config = dict(
    num_hidden_layers=8,
    hidden_size=128,
    n_experts=128,
    experts_per_token=2,
    d_expert=48,
    d_shared_expert=64,
    hidden_act='geglu',
    moe_layers=[2, 3, 4, 5, 6, 7],
    router_score='softmax',
    normalize_top_k=True,
    routed_scale=1.0,
    balance_loss=0.0157,
    balance_bias=False,
    router_z_loss=0.001,
    n_groups=8,
    groups_per_token=2,
    init_std_router=0.00815,
    lr_router=0.001,
    vocab_size=8192,
    norm='rmsnorm',
    norm_eps=1e-05,
    tie_word_embeddings=False,
    optimizer='laprop',
    learning_rate=0.00165,
    beta1=0.9,
    beta2=0.98,
    max_grad_norm=2.0,
    batch_tokens=[65536, 131072, 262144],
    max_seq_len=768,
    train_tokens=418600000,
    max_steps=4416,
    dataset='wikipedia_en',
)
Below are experts of layer 4 (counted from 0) of a mixture-of-experts language model. Rows are named router (the router's row for the expert), down (a neuron's output weights, with its number) and show model dimensions 0-127. Each number is 500 + 40 x the weight over its row's rms, rounded and kept within 0 to 999. Numbers have three digits each.
After each expert's rows: a language model's description of what the expert responds to. This comes from a sample of Wikipedia text that the model never trained on.

# expert 9
router:457523444517546531464543475536460559461471565483474445474502465473463565616439540450494535484489524468499539437461536549460542455525480472505526509461534522479548507449547554474549449539545559484550496466515543539518538547492480476469478530595529468437525556456525542459556472533538546518558457535530571483534527546524437547525498431541549500466518541562524479469533478448470532484482
down0:495511445450522542515499570512483518503463552528557452478446510555421420537491499477488547551480480574476534444510485439502509438468449518511553520508488511487463533476613484516577473460500497455548481521516538562565515475528451534486492482515472553502482534527491474453527523440514445514494544627510518445575514440487516501513531463442546490516543572468550544525478446505540571549492
down1:532494519492442482443527516508472459416504485448508492529458502454410480550518501462538441472551516546522533493488527485480488434611495584479476511508482482436469489433475472467491512559498525465519457536493573450557487456584507541565457464407452534455492492495488444556490487472559501416545475469475485531506517546485472457535549401492462584456490469468516525460512523514537480487531
down2:467515465556513504497474501538456433483445587539521433469468489525451546487439516480463487542503486547514467464503556514492552489570566496577512439551498496409520427475502516454460503524485512502542552433498526511524462475530496492513510546494470502503522488499506525540526521466483470498601470571438518487526518570454472459514530497517494504594485621525530472445403541449488541432528
down3:496509471564555496457498538563481498531518529422464491538573568530511449453554466499544443499485488537454474523517564482455534540440526507461462529521584482501480467496515523493501499499470446463511459488439459608481501490489504490588523492502487503501515517521499530503451486411532460470510466456533517618509440455526477422556510537411505463469442537500534454537434497516550452541434
down4:489502546454514491448487528476408491539555553525454631483527497479504524483535549536529521534467517435468532454551505441502422527442443506507443543493509555456462485526507450460444499509521470524541497481482442538537441570483475463510496462431476504494452485518523510523496527485411558514447455429515572530459514587497506543525487523517512422437463450453532488490536474462455476440507
down5:524538526456499525545489503514456464549582437531503465583523518501520473519467550547453532573462508517508508535477469533512470485489429513494518470564527536523497553450539477468447455529445408550508478514494443518441474499380475523426447506537489508549483485490504514538504511471547551467457451532479582496502533498450521395551529506506445500503526465567491564482509426594540485509516
down6:532515452479502525527510494571486493558479513440488370466460543535443459502411489463527464448510533547505503506457511425488548520558443559504552512540498465540550496544511497496469491545430547489470474497453532464475533458488461503470507413523462556535451588542517503479514516523519479527479511493523486507538490419537517431486544440470527510532577463563531444490453506522579565525554
down7:516584501483486464474485496473482499531456530602510551479450429484542511523513494490484567602555498405481537474538469541459505539584546513500506494537436500559541557487458458453505471532448490511536516506552439528501535547484542478565544445450519488611554475505505507478524515495522456498445498526416475453521476532450520544472480516513572462491521514571539458440510549561481517491492
down8:521507561466455463480499484460457500484483470451469549523493488415487609521534515518554435451553463529547485471454513517515468486513473524448473494498513466503500441484463474406507558437425406491518523542459477494495512474457532460537504424373487538529441397534502525494500494485471468529474483438481510613484447585494453515507443511484529531502530478508477545482463498513504489508475
down9:501546516533497478480408546525474514474437506454581570447513458447503483505519474508482504502508486447562465486565480493497486521463460510571467494475541490485467476517505450531489453572534507465550529529522502484495450501473529536576450500429582491517502421520460494527466451585445466398434562507533513448533504464473487486558453522545510514538566513482482616468528481477537446441498
down10:483476480469521527501523509525491540525473521460465441454510499556489506547472567469471556556516482504513459502448476492508573458522494573440604568462535457511502444499545524511520495514511531457517513512446526541554512418506435517484495418489518506555509549481546467580498540410541465501448550536442535584493520495569500515527540452481448556476489484513517486410487535501558582570475
down11:540491500646497553501560634537463531448502498531473537487533497514476481433532473539547548498495444509457467488560472494462518488420518498495476462492420527539515552520456521542492514474455493503455578394496459487529481526505467537443522537495498442464492491456502490472533501445506447462530499465479494523529514418503509456520501424480502548494595465489506464473511518529593514466514
What it handles: Mid-word fragments. Word-internal pieces inside longer words, often after a prefix: un-id-entified, con-j-ecture, Ortho-log-s, super-vision, re-el.

# expert 56
router:455549476541552538465547537548463490471458525449455473443485513466476580454452534473504543520462532453557543444465558543475530469531513533420546555462539560460548539466509459486539453530537505512524542450546533537541541536532438499479460559560554461440526545454529541471533460539523552527539484516545524462414508549503465536549458475546527467460521553552551462459529459487476550493471
down0:531499510441475467586442492484511506492497514468562442508462508501577438511508581499425520524508490458508591503475492471536558484558449563533558520545458456488481485608438455479488494520475459466475557548431544470473538511510449564534466512527501484486546503505454544531548594458550508512517505496567519476462487451519532471387468543475515535452488522495490504458510478548484510580516
down1:492445515464462528458454426486489494509477546449577544517462414499530503503526462541523454456476494518516557511441562536536480524449466502439495522494480483526508468548487587595500414537520466484501457499542515470482568483467542487496535517441477536459516557491537474494604477450424494544563513516490458506477450507578489535557464395476520500556530482572542507515550534457524486470482
down2:419500557498469519567429489485467444538485515409551499467511505520542500476582479549475512492414504507530487516477471511434480473578513451457489488466448494536524458522522482429505493520501502479462472548518546501484497434471570512568524494625401472489478557456547478556485506459524510483463471459494475445482405503476524479510481462475489566513532472393488479548509492472528514547544
down3:505497494463558453557468500516538548528531473509508493524478535444476524451426559592481571475489506522491539538457525455562499462523556508454522445467492523492498468563484497505481498513545516464495495518475479461513528502537494549458411525487484481451529504503597588515499566467499486559558582579508502427504583408531491467413468422463506463543530449534510492455482455528511513553478
down4:530531505565458476505587512517452489429475502475522526498539514481532450534495513514476547552515501428423446452536542423459497553503531589489542552513486502461471491505412491499539492494553527516546537513508590522475539531433471458555545600554578443533474491494556496563533496510519502432470442469508459580505476516528456499409465536519442503462488482506474514470543494501469452525482
down5:515455510524514440456445496515496463526507430542541536498480506539546441504489433481518520467457553448458483478482532537526464556496502486534434505550461503448466513486467477448458557430418498520466496523507518571470446477496550404487557519529525522502566441502502515559484510552472530465502412530460547494455464561500452410543480451524471593544431447475505526556481522426518471466507
down6:442484490494443520488566498437515521534469429514471609499598517492511488557495491558538547496478533465483530478592473513474501515432538517504431495481498505455487528531524519507459534455446503496502509458509559525444505525447565542554491524509466530550493530538496492489509440595514518502442492460521511539449432506387439470472503518523562526516555555455582476543547557542478535516532
down7:452511423476548550574585538494598563478469534530503498458474507563473526481470513527510541477461560552496536558511504571480542587535562505514501496480497465530521499516491525460496464482487557520416454521409474497512536543474510473509509483516569552545485536489462582475540516436569430493549513524544519566474502482467462490525519501511508493425523536522469503602499533539486523578528
down8:563471541557598532440533552515523525482428465500515481455524519477438509581452467508453488529506447498546556427548474476518499461510506509523456560456491486483488492555451508520530451517526473415418481481475510494540575515469429544526459567485501468489541484482525542419528517567541478453479506495552528481541528435546443508455459440548493464454466433513559452526531482557476528513476
down9:455531436426520412483558531495485545500546587434559526481513441482568485462462535527491536527503473531458496470521491480564430481546424496419531512512462472485523563537483477528545497500468492568496540457505460469464509479524520536489487549484467543482500558431493521549503558488520429499465568483461490435556527511523490586471531613511515485537507558531468476451516453535468436521488
down10:525506561473482507496432493497534474481490550547451456570464583547522461474475522493506540504502540476497433534455460521470452502454459470533460478495451535554498514443510486452511514553500520525507526531514504538471416482523479436462506490454435410587485444523416445510407525537496520505482473481506453598519436465458503501535533504409511523485483420435472484491447446515577466492511
down11:556505513489545577415533460465470507530523486513475531457518420481466544497505424500533459467510499499491519440459489469497568471476508555500515468488531439506517480544463490519428575524520465463484435565546495530522489488426409513424479523517492521551504488517513464512460457512577529499458530499511547499568544546485504562510497484545484512490570645492522475403482546428474499491526
What it handles: Conjunctions in lists. The word and, also &, or, to and the, joining names or items in lists, titles and sentences, such as president and chief executive.

# expert 18
router:476543499526523554464534566558451515473459528479480457446480531460473532448452524437451541473483555467478530471447529550463568477537539536492544531465523501453544530457541481457539465538544539544542499459529552555529568539558459506521464557491565451475543525469517554458556451544561523546541471553549508463474549534491480541534473474587536466471579539503537439467542471471456557497470
down0:492407512449418435447512483518514501465475396527476438511504475528526505480529512526461482575522545507468439502575514533530487555463452523499472505480508478459454491491493522553536509450533461502478451532505481499496480503560485487541441504465558569532503493507527462473468483446524607447499518528460529473499501450474410380448501511548529513599500534477513503457444492559537455473565
down1:502551463434600451432526440501508571510525537412508519470441417467509478418463528504521494532451476486535516494482530466484549421556507500470511511516411457489488495484511535508495485465522511456481427541478495488376578469556513548434452497487487532521566549487516560514512535474513475562541491508485505527515506502567490536466526507548433553527498535499459481519520500460591504473450
down2:488461496463547444527468493477535491491502543564557518478449535500494458468564499542637535534494486478578494440506515430536470484537447529523448462565549590488554489506492499532500504498553509445496508513548512515563461508576455508487476446462480533487503413458526527534471491479420477505497551484427490458461512548497464509538510521490490464470516392435469474480528510454591513439496
down3:550498453507559542523547466414514444428516591495505542488494500484489549551502481480466439572487486418548484471542477511498510593528481505547499455468449496505528500453497488465488493497487441441500492508508502406521468462533505532514461504500474539555475475549482492493487479568549478499514481557536504642495439502537495451542455463458505500549465432523480445516571502425527555427476
down4:533500522491545441439482444516485510487537455559473474542555437509528483502548546453507504532506559587463564569512427505537541432506571470449504435507480432528494538576459552561504519496471476448564501509492481522481529539512551432504500443558544500547522503555507449458455599497446492440489473453488471503439485501555515480431574498503556451532494489506531519481496442555528495522519
down5:484443508553472523553561526470480474492573453448500466543509512519528455500598484511518484507527547461497509523489565531476507525445513602528536479491539477514559503503491488551549483590493496453530436490513502477468495477471484450452496432530501517532594531592508482524508510419440539482550520508552493557420574468528485527456463477559517456454454555502535459419504452484492442445473
down6:532471521505577508507514435482524500474532508571531461494483513554529491514529509453520447535511494520532514455476533482494491542459526531511465484569410500496544494494436478517536476486544518491459584505487489442455519488423496545552547496537581514499549501530530459465470482537476519514451483493543481475446442443491577561470593524501568521478513471480619458482480344529542479508485
down7:480448508512587465446511490506566542468480552528560434515508553564525531488491482518505484518508456508434466487523558521484486384506496503505467454575492533511546461537552472525556559529597505441472459550414486539461437460524532537514513478505433527469503494451483461553512449530547458557472409519439466505488532496488530478491466519498456457545497522408482481469451476546512509521567
down8:516485478490498443473559554504527484449488532493507517555500425493451517467551399470387482567544490524491448451480465613513482452454443506513528460470439467501531430553502529621483497469505486503456468480554439497530499551526541428536516494521502465488521461470494479544598487518557529512473471519514522532520513568491511483525469546507508534483443544521437460458507468456463529481446
down9:576500550522434518510473512473469435627462440562485499504546556519469485497503533451518491481497512501516479492487490499539473426455498487434541451512551518447485530585499490548451557489434461458490491469471506558515451511498502406570492499486469434495469483440406477391505497461431480491485478520481466490453576518471476503489500544468445529454498519493547481469471451555533471569488
down10:465524446485528526524537490569480524494544470495486434478509482548620476495455509498440490482474556490454487531501576436520532515444480506537515530508502516482486550457469526471549480527549499527472482487512461527437504447478349428484543484418528536554452512466438434513491498486528504553456518534493464533505523441487510462511554481523508540501533584509439456495465525493458481492376
down11:490449506479571473495512518473485429459572501469535533439470451447531435485543431528503491532467529454562520474513445446475522534537524515483472473478504471470492509460471504516504545535513519457488475483457522561518540513451550481502391440481518483498507573469486491436414560502506522486541492502462502548370476459484430516549467511511557408479556499489564553458501504491513480399541
What it handles: Year digits. Inner digits of four-digit years after 19 or 20, like 20'2'2 and 19'7'0, plus some name pieces such as Ced'ar'.

# expert 54
router:450551477543541547468527525554456520471456537471464459454478502440461523524454537456478541465471552457512534452457547555450549469532509471465537554465535538456541540456541545471533458544549521537540532450543555546547546552525449476503467533560543458447534548455522542468535461539546539542548461541518526461489515540467469556553456462555534452472546562546536460452542461460447545489466
down0:472471547441418560457460474405521424489540503582486500498535505466494530503472527560468491511509572494495481560509513476488482480485553449489561491440519536559511452471526494510554503603517514527556509520480508501580527499486494429527545538485448479517492464534494556511471556479440397515444494487480467522541490501540488482491432536538514486545464473566431605507547533532510491567548
down1:485478519507495506490564485499444474456457461511495556480548422533505539473469479548482496494555498515494436509534483631510509494509484556507447551472454465438480569523514540544489485374505447474442491491520512520595445433534537463520550507529505523495562478519529502497528459535477473476559551500495522507566542480436498609541557452482508477526494455443510443514566499457475511519438
down2:542464472530509424468451490447525515509522574509534543522452539422565456502537519534491457574496460464517447501525505507507521533523520517455516444471499397473535544516556449524471490486501534560546484458467517550523400519531565485510462567511504511520546487469485536589498519506476497517531490499508486507485508564517539579573464526466408473534514469460564532492488463580593532460438
down3:480477480555452549501469506440480466476573520514520519469397538500496437485505499445434398481435559532445443518453479501530487493457540376515521529434499516514430489478515492484436489455471529533482536503555469509480485522450501515497501488522453509400527493510546525575501499452473496542491434482502470497433519534492488475463528579528468418529519503507438527525461563577527477536541
down4:582514524546501427490519550544507450485477506492479512511537517496542493580503451520555458512496521477490492532490490550485520535464535502537474486538527455429519533447479513510529472452518489477485547507522503553549546577510538563528474523568539481413454441571473438558536512507471493396433536480464480492496471498489486491563448460461485412548548503475606485521500449560496575480419
down5:452492522506452540425514545484455438500462533514432552557464540438512505479470498510496638514502442437488548502523507522459469575468469561480591459496544530415524409512522460477484519512527502483490485522515466594522452534474541505557475524477512494513593513508482524465445514505399515489499529483524486499485560506503472495566508486509551517512503427457540448466552511516450466457465
down6:493528469477516391441517510457432435503569565533473514444491483504511493411498481412468458536487512542528461474506448494503489507464473470501460501567429455497518540478482489506549499544473497476461496523547455496457447496491464541557533470542509557486540463511502498545536520560470612492484436470587501440448497478521519554494472501468463466550475547510566473475441499440577533542428
down7:448487470527455537462475484494502501528499473519520558490495530476513428545491539455513575582457506457545518541495421480462454553495541534486532466488513543590568464542499480519554551496546462483591485508542504497542483538486469521504469553542463504488545576536529504485465494473537490456488566473454460508454553557508466559452455472502524502532577594465502493494571590475480520416575
down8:589431436472510482588517496528528575486565557556573449479495455495478452465484531500462482569491505501582488546507479546541546508524457517502489528507461426527511512491430562492477472479447452509401486463485573510492574473473440468464489561505548497521475485515525538444511553513544494567508491451511478483482507512530530492475495405566468425468479507502446554489461441545537475505504
down9:546463512513502493449441454440476500517487556429554452552458510490498481418487474534507472584495582563522482480465531503501469431502564557522521585458498496548477626527518463528435514543516578504447506577534476433517437464501488472501536486458411486540506534499482493521494478511501526454537542552502540535494487450476461461508570452461538545496509468456530492445528470535483543471539
down10:438498453531466519487497403487524465477510541542549553506522483522509519457536398524499429452603529472454496507499508479489486512459462416557471500450474541502489504544438428460517509526526459511498528486511455573476392555457486493484544531452567463526495437440479447504516444504459510481499436485477503478469559487525472498527534482507509531557419402493529496548512550578509526489527
down11:509434578527461503436474543463474454493443507530485491480470495516491457467560498522528529533618459516411551501515503529482460450469492554504565457488527497515521522533591456475495441524519397515533494518525576482544449510486556502471509489577494503549583473542464482534469528470506504497513504483445486496511557587483509525466468548471485503525491538486543513413544443503484431487399
What it handles: Numbers after separators. First digit of a number after a comma, space or parenthesis, mostly birth years and dates (September 25, 1993), plus counts and table cells.

# expert 16
router:476524454527541538448530459552451534468461542481482445473454536470458479589469526466498525490449542459501554460451543541446540456530516424414541526462533530461546508456535580431552477548548504512540503474540555549534532543510484513495484540501538450466543523458539561491523443523540545533520497539495541482444554533469452560546447451547529473462558540517554445458529469499463521545458
down0:465545529519508532433497541538508509563475489409535517512551518495514545524508515453438489534468512495500514437525472463535500491525466490542531544458455513522506468565534457527459542482501437439599524525526449520525489500441420435499457498547484451478543522456469519587533498435534612550468539519534530492562540474470529528451543450443589493502531425547509454525541533513502477498434
down1:485476484513546565511490471443513500438482391513590449524476535466532473604468545502531461435542532471482479466496461467520484455476495559494444536485483455507458436549488486501464479488533515550437513489478538416575479464529505491536471524457493517524465526502433548412463540521526436550462470509517481462535532509444528439500583445520500515480541523475572448534468465523436449535465
down2:505546525521522467490545494472428495556456487428463566505452550519568532584480478493562479411455489466541502498507510530546488551499514480594497517517546539388479479524493447523470504442473486498498474504489473555475484479434549528543512571480554576525447502473484505500469433470460534509478447437541509545483425550445494446541476496442495527540424486438510463511504530540492500426541
down3:475480484505504496479504526503496459531483459463541488545556529552549557502491586453497487522555500565468427458523512532505463502499422499530522438467524526439429471522544507580448556430520456517491521458501479494518499496494607510477426506538510530513450534566470458616571532442531555477558545415524546501516460513526527481537533492420471460488553486493502523517471490422543536501499
down4:466431425557526506522441447519538563528461548515519442464444437464529491498532490522473522498516558541500538491490584507555536480502498453411495464504502516492537510496501564513554469539642540512520454525509501501529545495513458462451500561537587464487515533476553509551509542538494520538539513529519525436443599459525486486504478454584484466529517565453453515556465520526460468478514
down5:472449560507443488492551486453472461548479541561457545486483450521505520392526488456507575524468508512488492532430434518497441551472547467536520506501504464486539506465506433533554446447533552519528387488484503538400494514434505496560496463460475468534546480439492550500549488515443420495437461469522515458564502506483522463517421598485505498448476499514491499470519452472527529456476
down6:453563563475487516515425512445514506529532514514465526491460538511503533489483445551437547540525450455528466479551459431512449529494489475521569520508508505566557466498479480521533467495406454516511526440496461496505510521462434556522518505492514491566524437424511483472486551512451527493488501477462533469457482431371578549540585532467553486441448493551579495453507560534489497490480
down7:473461494443512503488435442533516493478514420482567491471433509426534539535545546450515527429564498526476416512465539569528506507518521491479481446525526510487597431564535478419511464519527451502484544476486480434489495563510496489473485539532531556548485478494550508470458498453489457552365453479476520508596484501464429501518513510459479529529480514491485470511460447480550437457506
down8:528473465465490467543515480502542523493548439583509445486489494503538500429505451549523529443510558486512430516454463524539455441528495528516496578503541501515460538568496520510463435411527506501457559494495473476549577513486464541459443536531487509486526526467523500476463531575544433524542471475452536569502517443500429479484482406552495557457483491444460458583507500552588532463465
down9:503499484531502427535503489482481487613433509533418573490467473469537480494553490444472521518492494463467462487554498445516585572545514524487503499496603489474462454468519523482479449562458520527447495498558494538585478557509584460571478522473442492542401461507488492514501507467506552520455517437540476527452490513509468517536487505497502570511530492472574498490605522515506543564474
down10:451503510491538504404485522441532482475477487455575519549539475496536509449572468511530509461494491472449460534502507614490548533503499462500560546421592523479489495512504493539471600532555486495473465481534491557511412405548519473541514572471492537475511496503473480499601500469534548470495520487437480459574520477463509449574523536503542484542537492503477537440493470436458492504466
down11:476513518560504462538503473492524506510433462508520466473458539453444481469486563569484522430431423512576527458478500521475576482526549514498504460416466526477412536448530485506509504477588516420477545465513545445558546552568454556474472518532519459468581465491543455493515492574510529498544497488474515477468561519567460517461554533528556489483474481520546521452530533499543499443562
What it handles: Surname inner pieces. Middle word pieces of proper names, mostly surnames after a capital initial, such as iff in Mifflin, off in Hoff, ough.

# expert 37
router:493516453539511544488523548533441535460494546439451464440442490431473516428470536434527534502457524472436536452472543550482550454554550454504517539477526539446536522470524546456561479529528530466544500448509573529552525535515443447520475538559548446450510543449541518459546455521518550539537466541522505457496520522457444567536423429533532476446536535523546466463519475503453541510470
down0:432505507491514474460387489502510497526487444487539583504539504479567412540529463478453575549509497424425508486496434567520486479443443504428534535473568520502526490515459494459523481563444484543549484546508477580518513479494508490529519497509472479507468479495448574579586519536500549457467506489533550509501557503456456506494494510504399504523489564524525536501517416483555471500538
down1:431499457482497483453430478504479533489531502459483530458475588483488465515445511437496517543457482520561488499513462454466482472497482540461624480400464467595515471445472512472468537572497500493572490462476516494486493523467473509625480501445541521485509433496482429497458536509496544503482625471515533444447573485501474513491462518501519520434510452508461418512508507491471500487517
down2:424535542499528465408475529438447472572490473483502583536580507507468484488503516498497484543461515425444458580467529481491506528473473514446468490500500479507498537507531523500462567538460496481452520582513496507488436480425532455567566519495506459492489510496356505471504571541487490512509462444440451463464478530441595506553524559466542537509473521497505503543541521471531452479516
down3:562552537525487546520502477533484434512517468452493568532554503531493500484540529511457519453555496465516520535552506470520386515471497465545600465399547509489500470511541459474477477423504536473513586529531447437553446508455513502492525554484461519580438486505487476446452497493489522534463455519537454480462459550504483474496526528467520531536489434551514385450540553523493469436507
down4:476519553449533456444518569518527541593467477479490484531478533509516438491540488477491502501562486453554466526506520545469469507498497464469407577524443504435476462523531501526490545459391531567547454537564422527523527558447575474515519528508557507528481481464459444518446493465470492535464486488479470547570445507461476516513467536461491517469498478529442525576580503472475408489464
down5:513494495536500473465537480541496542595490491519555531474514545443573481497486453530476501442540515478478479494549528535537514534488467482509483416447505550565446545452557461575448444518467461484452507522497464550519398497482493462494447552507534521514433441548478532539411481532449496482463487520445490484497474451457485455502504513498503533603489525566562474457487629520500490449486
down6:492503523603513419485492500540492435553470548536493511519520545509503490531506438484514567547494454474485473538489544485456430531504529449505477524490555469471557510424442498537460503514460499496590515477459424419442449517490506525496459426538461517463517544550464528540489479545501527539480474435534530516514578469479494458519436563428525448538537452513392520438544519515518550524485
down7:525486484477506528541506558475504538509480482371574537539488536453520523488497575511456508472557569510546449539455517495551467502492460510466489536497469542593589463532483477471486526391516512466480542511543568410491519565478447554429512477509468505509451536562467531576483546511548439496518523507514530530496565427481437484482484505556506525452479496476446472509499471543505495443510
down8:489528549547480473475538535497463502527493479503490573519465471467494462539547433545536503541510475449531476458552509499504469567468477541555530556493532500442551548473451498445487563540499472487517507504476502535479463440514583512563542519544521509545482438463420486519546400490530555450421481503451589485503472552462459559551454552448451501573520503594529484443548537488537520488481
down9:448441438512437510500513515511410517522529532475537425447501430489529491503399529447433496532500464542502498544449584495549545461556454474497538477481533415485458556478535567520495521507430492496523514518467540499471542482498483478470468495529551475492533499576526529474560547497459487488491531485416489481469612483498440473498493405500470460501526484510526565412506539529496540533532
down10:415464488515408477539506544458469519522478555450535450435423527516506482549538464453496535544497480550498463574496498537533438465533506484497519481522431512515511530458484495556509493588507425536540490448485532498544500485517450468502486540505563523521587525474481433504440514465576575494486485538464553542503547453511500499489520436600472463553525533568503475466460446484557473560472
down11:509513501499467486531548498405485542536463569407535550462423461488481426509565492403517496566492523511520456468452503535494496528487461543528523479565444462511529498553543487567501481454527606585535533514569550531513482478506552413517541482567510485508555527452509545599467513518518496512458469458503528496438433529484490515502444502503502539501501461523509510543485502548512490471568
What it handles: Mid-word consonant pieces. Single letters and short pieces inside names, codes and foreign words, often after w or f, e.g. Chowdhury, Cletwr, Dāwūd, FRELIMO.

# expert 33
router:455572466560538539460541475556445512472443540469475477436495497446461530511454535466487533459444549447491555460461538566458535461531493421455542528451552537460546547455514531456525467547533504515547546447547536543526532523525473461502451536585531451460541533465533530465539454547537520525538457538550525457435530532477446543538477466535530455459539543515556459461536477475474542475472
down0:530519479440552582477491483556555413448532476460471509463545493502548473484513542415530396453481528518534494513516440547529525528443574488475487541466491519500435538471438530478498540448539598458456527537498531517488517501558459468556545513430510537454519494543487508450588539526409474452483513446520541520478471498471517498434514496485542458484493456503540555556486492529479568522480
down1:467491519505571521523529547542518476561465471462469436479515443480562523526549412504523558522542483527540467491453536530488494525540529515505519493423546507517568589471412560493517511552463488480518535443515471508557467492503565477509487576639491534499517465569448478524414499509492508423506479525488500509500541460437451515459533450492448503507445468503528524522559546504524514494581
down2:559504497505455482476451483469486491545511513434514510463503514482559483480424557464436442477476477445514523462543552535550453428544470520415454498535562529520465518568520483537493551448548456449492454572495438438520500518494535504442469502463476490500443516490492451565515472524535469528443458422420485469499428531521531564500452543509439471595571494493514479545471460483461462460485
down3:427562559526432495451499517502481486447527577465524482446510526462505528472566564535441439543512467502517505521500515582489497593475477449508564504538495442464475492406503508517501417447530494500461452554519516491536521494535545466569457501498473509533551559470565529491573425444505510502433535453463511445519466506481507492563474469525477493483519528425509475551435497530454550451460
down4:490530521456529463472486516521504512551483409493452528501545484481491552522495551473503473450497461535496449481514466559542446490492545481479455510548514451512501464563486553529524519459496439441526412515504489472581513548497469519523490467570512444522515478557568468538567539435500471530474480528541518505508406517553520436453487517413501469422599567515542561526540518476540456408497
down5:504541549591491515532543493506541495520449423495434472411548479456457444522509437529492464464489464491489448491598538505481531521507536475534464484478498528550523517548480535507528499472441536522516500477541453470511547539535497478519530518546445530472557453519493414502564469492540557465560563530520484516477438501435562431527481492454507521521452469537598490530476519542562484392539
down6:481529554524475540465514540494503500512459502463558565417557589562481474504509478475537476489461522459462476495494462511462567574485517508572491542494455487478532502428491515470490436498470502520512479456493586488599444561425496498562436547518553510478568445483519497430550465514495489475469497472505581476488487523415529530563442481500530537526535556544501450539490471511463545412499
down7:472478528536469475517512503497415488473458506566547443461534532484454405464496549509545445488478544414472532543476401454495562460480497449517414450532430558496502541510510482470481431427465536589454512484513509559474506448495522481496544471533531559532499529519486474449569462509472481457522487523530559502461448492467461481537429436501526556512521474487530501584486497449494446477532
down8:488468456514524561473398512524462553441564499480497497556481520475448521543430435518555554504533516543493572503560520516423520451510525513471492592413524537534482532500480528499545534519508484445499557595506450531496584530593489491536509497459499454523490489485507523533466570493480533521529489431483510499584515459539491499462558470474472444446517465512506511509518512544491590516424
down9:491519463474460524488478475543519514516563444470486419536516490466514515497502476554437520506538508527501484521525516462509492537553430489502498471453518468446358475485536519505496489534579532520509441522412546549577596577539538449475481472425458445452390518432529495472526518491521492466530578531466473533449503473542529494485514494535522443508554432494523516505450485514550546504510
down10:473509474480515500568514505528459473489518505368463487471513520454534447514468508490469511527534521501497418489509444538509550471507490588533474498449444485614464546501511480589520593465507576505474498469522512535456478576457456477458459497537474498511545549517501460485560481497522430503523545495495506536553496591518582456506465590524477502572561523537521479518509499445511498435486
down11:483533539520474506518487466522531546473492433501496545543512529419413565503367509479480518498497542439457566493516477509468501460561444502444550547398518440557474525525502532479452495520516509455484503509466490524551520516504472498467463472494510443544422524539476496478528466514531460447589525540481470418545489479494514532485433529477526498438480440548512450448478544502513512441400
What it handles: Title colons and apostrophes. Colons in titles (Avengers: Age of Ultron), possessive apostrophes (students', men's), ampersands, and "and" inside names or lists.

# expert 62
router:463542473532546546446529527538445515460459540469456462470502483457457537511465532457475543492466546465465543458462536547465538482534532487437533549464543531456542547452518498465543455532543508513533527468555544550545552551540453491503450533505587464463546536465541546463534451539544533529535458539530519470401535531460463549546464467546552462457542572567538461456522473458460547473457
down0:507545475491453526487482479482484440505526504532462483514460487503491496513500526559480571516483545471492491528486497516492421439530551532518529559504485500535521481524605468535502496480403463516442476500590566482572493440473501406531535488486517556480530502497514510500425473538518461495522430538561580592511524596506468501451505477473555522584451497479459526471538491552469415463565
down1:564472500487463478569471552493445487540531448466518529523546461497539444552478472477549506492516546523513396564496404451518532506502489479528409558432543515456453452513412607505464558499473475457533480488545474473494507476529512446444516512511458463559480517532518499500572517535485549568517465499499481483499448528520494510473569499560489456482471459521451471525515524465567590503442
down2:487503451527533455548510549495503523469436567482512536556430453588510447433516484515577565467476516513459451520538484509545487518503504485515462461512497502504481544506448475579475496421458425542426512492505537559546499530511497495456478466527500559562493466510543516456467447544444481524478517513441578554533493521508469483510457478409501466543510522584496525578506535432449405510486
down3:471523488451521552542451507464448486526583539475504553527524594417453481526426520425495436430538496489527541537565454523516552507550494476498520421447525468530503492451489499509487489514510478472517499499527485458570533519529481555507504511441445452502478519472490524489446390509468514499478533533557478466470580498537526453541501539519464477518528505452416519439460568549583488492432
down4:508455528491444498522444522530489489467542548478479474483466539525544512514513502445508551524420565522449494562546476479469487498525448460551476544422498535520496458573453482532606437512564496523513609500506511525507542545546474516498480536489545519624491471541485467541479504542491472492543526482502481410501462453506418522388468507504455560510472521511497475545492445504504576501464
down5:466559533529516519516517424517555523455542480512593463569560501442523532539507593516509508544518439480537539556508501490525488515450405498463494476577519549489453467445484436472466539459509527523511569504470496491458551466497423518460543466512468472508504534478507477529547546476507499587454517510492475469571514442499468546459531512450546480511504524457526424428429564532437550541488
down6:480471511549503456527506548454468503584522498525518490508561540463471511482547559511476473479452559536542508481456506528533465518497439481539522519476613491525538449537440577451516487518467517475534533487503500520473494545495646485556447542523529575497580488505541547437457518434529529489515529471586462531491499415447490506561527511514491465498458517572520506527524454490587493497457
down7:511541489504424522398501530485401429541489520529456456516513460500512546526513496444541522510491466501428507442505509557478461546463456487594514536403472461446453508437517442538449575430474496505498530489546468517494446529498556494495526573483487517465546493453521431501565424573472461506496467475497492525461460508422605523522514498457461489497487506523542476510495488470456470491473
down8:504504460524604494510438484508541544441522542527480472584500462482507491546528589564521532544431476522513490510471558422534477569417511481536417446514506548480489485491457461543532480494521579554497560470449566478458548546518462546545450524543568492505454451487563474540502493504517553549505529476433498438457477422491502501459501487448487512486533538486482436552514459491491508546522
down9:507548518488521459480478420492525490492536522494527447450467485490529456511587454425485489506442514574519498491528515505533533525540481440523475496445523521450514569497506547529523410515554457555484587570474509490468513499579463530538515636493554543514463535482533436555439546479475513564540531505475484459467446499459486526460526494533394536479498483456499501540432481506536554510521
down10:527488576536436451491521504494459528507534512536550554519471520509534548541546446469537541524523518534445425464470515474476515567507479534515524481515455499554457505550495506529558573567441538426494542506474503467411447487481445489496526413546586482537466460524513517551519493589453477581467498475442481562499507492522582461463526437563509527564491482476525481473580493475509452488509
down11:583508442524501580552466630505515464481412506499499469562500467538592441531480495542421534549437528517418523478531509567548489510439514506526480511512491467441517485471519540517525511474542543506535477468592550537566536532499505513453501507522511528432505606522506445440551497523551473509486526532477526479460485468531469474487521462502453470524518522542490537521480528411472503476516
What it handles: Score and year digits. First digit after a dash or space in match scores and years, such as 0–1, 1-3, and 1996 in From 1996.